Weights of a small mixture-of-experts language model, trained from scratch on English Wikipedia.
Experts: 64 tanh GELU neurons an expert, 2 picks a token, a sigmoid router, a shared expert of 64 neurons.
Training: a variant of Muon for the experts, 618M tokens, 6632 steps.
Below are experts of layer 3 (counted from 0) of a mixture-of-experts language model. Rows are named router (the router's row for the expert) and show model dimensions 0-95. Each number is 128 + 24 x the weight over its row's rms, rounded and kept within 0 to 255.
After each expert's rows: a language model's description of what the expert responds to; "comes after" lists some tokens at least twice as common just before its tokens as in all text. This comes from a sample of Wikipedia text that the model never trained on. Tokens count by the router's weight.

# expert 18
router [136 134 120 120  87 154 108 146 152 113 154 124 134 136 141 164 120 211  95 178 131 170 140 148 135 126 156 107 175 124 122 129 135 118 139 144 138 143 138 150 122 100 141 113 142 145 148  68 124 124 119 156 116 139 123 167 124 134 174 128 137 157 130 150 110  50 103 136 122 121 152 141 156 144 101 115 131 120 176 129  88 101 132 111 140 128  96 123 102 151 140 127 128 153 102 108]
It responds to: Pieces right after a colon, dash or genus name in species infoboxes and lists, like m-acrops, tr-ivittatus, and years in authority citations.
comes after: ":", "\n", ",", "us", "a", " is"

# expert 17
router [136 112 136 122 122 126 143 138  98 115 139 197 123 157 141 115 142 155 116 139 145 155 156 130 113 131 163 148 161 165 101 130 152 130 155 106 116 124 117 113 100 139 104 108 183 133 130 101 133 111 132 138 158 164 113 131 156 124 111 121 145 122 132 109  80 131 160 162 106 134 105 192 159  98  94 106 121  93 138 173 150 115 144 139 139 133 124 133  73 165 134 144 162 116  74 118]
It responds to: Prepositions and conjunctions introducing a phrase after a verb or noun, especially as, by, for, with, while, including.
comes after: "ed", ",", " known", " such", "ated", "s"

# expert 59
router [150 139 160 133 127 128  42 133  94 100 197 145 130 117 109 135 151 151 141 171 158 136 134 163 125 102 130 152 142 161 119  89  96 160 100 138 115 138 118 116 104 166 130 136 135 156 158 128 129 152 126 119 125 119 143 135 103 139 122 114  83 113  71 100 121 138 115 154 142 168 149 102 144 155 131  95  88  86 149 120 106 112 158 124 145 127 118 125 126 127 127 115 105 132 146 100]
It responds to: Word pieces containing m, like am, em, ym, im, inside or starting words, such as cymbals, camera, Ammonites, thermal.
comes after: " the", " c", " C", " The", " ar", "The"

# expert 7
router [144 134 121  83  98 112 112 118 119 118 159 137 160  89 153 141  92 162 115 143 142 128 131 145 143 116 118 142 112 131 125 136 111 171 129  99 101 154  65 161 162 139 156 141 166 168 120  81 133 148 128 107 138  96 149 124 157 110 142 117 110 127 134 118 117 152 129 107 121 180 143 111 118 113 147  80 101 100  83 115 118  87 138 143 133 184 117 185 116 128 134 156 121 139 122 146]
It responds to: Second pieces of words after a one- or two-letter start, especially after l/t/d/b: l-ug, l-ung, d-rop, sc, Exp-ed.
comes after: " l", " L", " t", " d", " b", " p"

# expert 40
router [146 139 120 113 105 114 100 114 159 152 158 133 121  93 109  91 128 122  92 129 153 123 139 151 108  99 134 135 135 134  95 140 158 134 104  68 134 169 112 150  97 164 138 105 182 134 121 146 161  98 130  98 133  90 156 123 138 135 142 117 129 124 115  77 119  72 161 154 134 149 134 163 125  96 115 112 162 115 141 150  99  88 140 169 130 175 120 149 123 129 107 133 101 156 129 159]
It responds to: Pieces of personal and team surnames after an initial consonant, as in H-els-ing, H-off-enheim, K-iss, plus common names like Jones, Peter, Williams.
comes after: " H", " K", " W", "H", " S", " B"

# expert 27
router [114 136 125 148  92 157  71 183 132 107 104 149 120 128 160 154  83 127 105 136 129 113 154 122 132 159 124 138 133  98 159 129 136 129 148 163 123 120 123 134 136  91 111 114 158 158 150  83 133  91 153 140 169 140 165 122 154 141 108 143 110 116 100  42  93 139 132  94 124 136 104 121 163 122 121 115 138 117 116 100 115 104 131 157 158 126 168 145 116 138  93 150 109 137 133 147]
It responds to: Base-form verbs or their first pieces after to, would, can, could, not: see, make, take, re-ach, dec-ide, join.
comes after: " to", " would", " can", " not", " could", " may"

# expert 47
router [149 120 147 131 133 120 125 141 143  97 125 165 128 125 147 149 105 150  75 144 154 146 109 118 115 140  83 130 154 155 138 131 126 143 120 133 130 107 146  89 151 157 112  96 138 169 136 127 111  69 173 114 161  90 156 163 117 152 122 126 109 142 137 108  91 130 121 120 100 110 157 127 165 142 101 133 149 127 144 136 170 103 127 125 157 132 122 183  87 160 123 194  83 129 129 124]
It responds to: Past participles and adjectives after was, is or were, such as known, considered, appointed, separated, slated.
comes after: " was", " is", " were", " are", " be", " been"

# expert 36
router [137 126 105 144 129 144 110 175 113 133 118 124 177 141 125 119 129 150  98 158 196 132 164 128 140 146 135  78 143  97  88 113  87 126 119 139 127 142 101 160 137 150 138 143 149  90 142 124 136 132 169 160 153 134 126 121 121 136 136 117 139 133 106  66 129  99 125 101 118 162 113 154 136 118 130  98  76 138 148  71 124 105 134 138 158 131 124 171 123 131 137 145 109 121  74  99]
It responds to: Digits inside coordinates, measurements and codes, like minutes and seconds in 36°37′05″N, and numbers in km, ft, m parentheses.
comes after: "2", "′", " ", "°", "3", "\n"

# expert 9
router [158 177 110 118 100 144 122 144 111  94 178 179 128 129 119 126 152 153 129 158 136 154 137 134 104  80 166 140 148 104 121 118 160 143 101 141 121 117 111 127 144 149 126 102 147 113 164 137 162 136 131 153 126 139 194 131 138 189 135 150  75 130  78 130 106 118  98 108 140 149 158 131 116 112  99  74 151 151 130  95 146 131 138 123 131 125 134 131 101 116 126 116 123 115  90 138]
It responds to: Sentence-initial The/the after a period or heading, plus mid-word pieces ar, el, Par, Car, Har in names: C-ar-los, P-ar-liament.
comes after: ".", " of", "-", ".\n\n", "==", " F"

# expert 26
router [147 158 136 101 116 115 108 140 124 126 144 123 154 183 148 158 141 148 145 142 122 180 162 149 145 116 126 112 132 129 123  58 147 100  66 155 104 151  78 135 115 120 137 119 105 119 185 149  91 141 124 107 128  95 122 148 141 138 134 113 126 108 150 144 115 135 133 129 145 146 104 122 173 146 101 113 154  93  83 121 112  69 109 120 166 122 149 128 134 130 105 139 106 121 101 136]
It responds to: Lone space tokens before years and numbers after dates or "in", plus word-initial c, k, r, gr pieces, as in c(ousin), c. 1830.
comes after: ",", " in", " January", " December", " March", " September"

# expert 14
router [136 131 123 104 107 103  90 112 121 136 143 135 125 120 115 134 101 117 159 157 167 151 135 117 122 139 149  84 115 118 131 143 173 184 147 150 138 122  86 137 100 164 146  98 155 120  91 140 128  94 162 124 147 169 205 135 111 125 152 110  89 155 100 160 125 108 108 134 137 136 130 179 148 112 113 135 134 133 125 121 116 128 151 149 165 146 156 164  99 129 133 160 167 151 104 132]
It responds to: First letter piece of a word after un-, an opening parenthesis or quote mark, such as p in unpaved, f in "fervently".
comes after: " (", " \"", "-", " un", "/", " ["

# expert 63
router [111 128  93 123  62 193 120 149 108 114 199 160 173 146 136 138 147  98  99 153 146 141 130 165 102 100 141 145 112 111 128 102 121 130  81 150 166 163 125  87 130 124 150 103 122 138 157 126 126 130 149 149 163 135 154 130 128 159 161 119 114 111  97 168 119 107  96 128 136 123 121 143 158 139 109 119 133 114 108 155 128 121 130 163 153 138 121 132 111 130 121 125  82 127 151 154]
It responds to: Digits inside years, especially 9 and 8 after 19, plus War in World War, century, and month names.
comes after: "9", "1", "8", "0", "7", " World"

# expert 16
router [113 122 137 162 117 148 106 134 121 120 120 181 143 107 150 109 118 124  65 133 133 122 187 107 147 155 116 132 148 114 152 135 154 163 157 135 141 111 127  75 110 177 140 100 136 163 129 126 150  92 149 111 150 141 140 138 123 137 101 117 116 126  80 114 123 116 120  94 140 140  99 139 175 110 138 138 165 111  89 118 118 110 157 138 130 150 137 142 115 140  56 178 151 135 125 148]
It responds to: Short middle pieces like se, te, le, ce inside words after in-, con-, ra- (in-se-cts, in-te-grate), plus function words like least, well, order.
comes after: " to", " in", " In", " for", " under", " on"

# expert 62
router [183 114 140 110  99 112 131 187  79 168 150 105 118 122 135  94 105 104 120 123 167 174 127 115  87  98 160 127 146 144 149 139  95 127 131 122 162 149 112 107 144 101 121  98 101 104 174 136 131 108 150 135 116 110 113 145 161 139 125 130 121 114 125 134 114 139 141  88 122 132 106 109 173 137 129 110 152 140 116 145  92 142 161 158 138 145 154 141  60 162 107 147 118 135 136 155]
It responds to: The preposition in or on and month names in dated phrases, plus sentence-opening Since, such as in 1918, in December 2015.
comes after: ".", ".\n\n", " on", "ed", " in", "On"

# expert 15
router [142 136 132 149 139 122 134 152 150 131 149 128 148 152 140 143 146 114 134 123 106 177  98 150 128  92 121 121 216 161 123 133 105 131 100 112 140 120 118 104 132 159 122 122 130 141 144 109 103  84 168  75 137 157 123 146  99 169 118 141 112 136 131  69 132 136 109 142 110 173 129 188 106 151 100 124 111 135 128 146  99 109 130 151 135 162 137 184 104 105 121 147 119 146 116 140]
It responds to: Pipe characters between cells in wiki tables, mostly after numbers in stats, standings and climate rows, plus semicolons in lists.
comes after: "0", "3", "4", "1", "2", "5"

# expert 20
router [150 161 133 157  78 131  98 177 114 137 147 153 159 182 108 142 137 125 126 126 119 135 112 106 128  98 118 123 153 106  78 128  89 132 102 156 161 134 116 147 135 155 135 108 136 165 103 163  95  87 123 132 153 147 126 149 146 150 131 140 156 142  67 132 119 151 140 146 127 138 165 156 138 111 147 105 143 118 117 102  96  88 153 149 117 141 125 152 120 142 111 166  81 129  95  92]
It responds to: The article a/an and capital A, O or E starting a word, name or sentence, often after a table bar or comma.
comes after: " |", ",", " as", ":", ".", ";"

# expert 28
router [131 126 127 121 112 109 121 138  91 123 136 152 185  98 125 158 129 166 137 150 110 154 107 118 139 135 123  72 188 109 129 110 127 121 148  93 119  99 116 106 139 137 135 116 162 151 113 136 152  83 141 173 170  97 131 138 124 155 157 120  86  84 127 138 120 118 137 151 110 133 114 153 130 140  90 122 113 139 113 141 120 101 134 112 126 135 139 220 133 168 135 147 135 129 139  90]
It responds to: Bare space tokens inside wiki tables, usually after a pipe and before a number or empty cell, as in | 4:49, | 339.
comes after: " |", ";", ":", " /", " –", " -"

# expert 13
router [142 129 122 116 121 109  99 128 144 106  99 166 137 133 107 146 138 135 112 134 146 140 186  84 130 123 123 131 133 130 150 121 146 153  91 138 133 150 145 129 129 164 146 144 153 132 149 108 123 120 165 118 122 137 136 147 135 203 162 152  69 119 106  96 105 105 153 157 143 137 173  84 150 126 136 148 141 120 132  96 156 115 158 154 158 159 157 153  75 177 116 162 134 124 118 147]
It responds to: The noun, adjective or number right after "a" or "an" and other determiners, often followed by "of": a time, a member, a three-minute solo.
comes after: " a", " an", " A", "A", " An", " met"

# expert 8
router [146 125 146 110 152 102  97 112  93 107 126 139 135 111 133 113 100 144 116 147 131 165 133 146 114 113 180 124 132 125 121 109 112 154 117 127 137 146 111  96 127 164 127 106 120 145 172 123 133 137 152 116 117 120 134 142 143 172 159 109  86 111  52 132 116 118 131 163 116 119 127 132 165 107 164 140 157 112 126 151 151 149 218 123 121 148 175 169 100 146 142 143 137 121 146 158]
It responds to: Word right after the, his or a in running prose, such as time, age, same, first, fact, largest, death.
comes after: " the", " The", "The", " his", " a", " its"

# expert 11
router [131 117 133 162 128 154 137 131  73 138 143 162 114 164 172 173 130 154 133 111 133 160 144 142 115 135 110  76 124 112  97 145 111 147  99 153 140 110 120 146  95 149 153 135 149 165 100 111 158 119 137  90 130 113 130 145 129 125 144 135 135 104  93 148  88  81 107 137 134 148 165  96 140 125 122 109 108 124  72 112  92 114 133 161 166 136 183 131 138 133 137 147  93 138  93 100]
It responds to: Hyphen bullets at the start of list lines after a line break, plus table pipes starting rows, as in "- Language:" and "| 5th".
comes after: "\n", ")\n", " |\n", ".\n", ";\n", "==\n"

# expert 31
router [127 115 103 144  97 129  99 184 120  87 118 147 127 120 139 157 131 191 144 150 128 145 156 140 143 147 189  80 134 112 114 141 134 108 117 151 154 144 109 134 163  98 145 141 146 116 117 106 124 134 127  89 112 106 118 132 114 151  98 104 147 147 112 100 117 116 116 112 124 142 136 164 105 116 147  93 156 137 118 143 133  59 120 136 118 137 128 158 116 172  93 169  77 143 140 154]
It responds to: Symbols in LaTeX math, chemical identifiers and tables: dollar signs, equals, braces, subscripts, degree and prime marks, as in InChI=1S, $\varepsilon_1=.
comes after: "1", "2", "3", "}", "4", "$"

# expert 23
router [134 159 127  99  91 185  95 126  88 100 124 135 167 147 141 129 142 101 131 134 143 150 135 164  83 114 160 127 158 122  68 103 144 121  91 126 146 136 135 145 146 175 134 132 144 133 122 151 106 127 139  97 126  95 154 138 136 164 115 143 134  92  86 130 120 100 149 132 145 129 119 109 108  93 114 106 117  79  91 135 172 143 148 123 130 125 115 143 106 115  61 107 116 140 145 114]
It responds to: Capitalized words inside names of organizations, countries and events, such as United States, World War, National League, American.
comes after: " the", " United", " New", " of", " World", " South"

# expert 19
router [157 143 136  98 117 181  93 160 141 116 160 105 128 111 117 112 123 132  86 135 158 113 117 152 152 104 116 149 184 159 108 107 105 154 114 151 128 130 104 116 126 130 117  97 177 109 126 125 103 153 146 125 147  85 162 125 134 151 153 130 109 103 142 143 112 129 103 148 155 155 123 139 133 124  99  68  79 138 106 151  95  92 150 148 139 128 104 125 138 159  89 137 151 139 153 176]
It responds to: Early pieces of proper names and Latin-root words after a capital initial: G-erv-ase, G-ud-mund, B-ell-o, col-onial, dem-and.
comes after: " G", " B", " N", " K", "G", " T"

# expert 38
router [118 128  91 109 124 138 127 190 133 134 119 142 125 111 172 113 142 111 121 149 108 170 108 135  95 141 169 115 190 148 118 127 143 145 118  96 152 111 139 156  96 131  90 122 130 139 165 141 118 141 131 110 131 142 139 149 135 165 139 113 120  91 155 110 137  93  90 153 140 166 131 171 149 112  92 115 109  85  90 131  85 107 137 144 130 160 167 150 123 116 111 134  74 108 110 140]
It responds to: Pipe characters between table cells, mostly after numbers or position codes in sports and results tables, plus list dashes and colons.
comes after: "0", "3", ")", "4", "5", "6"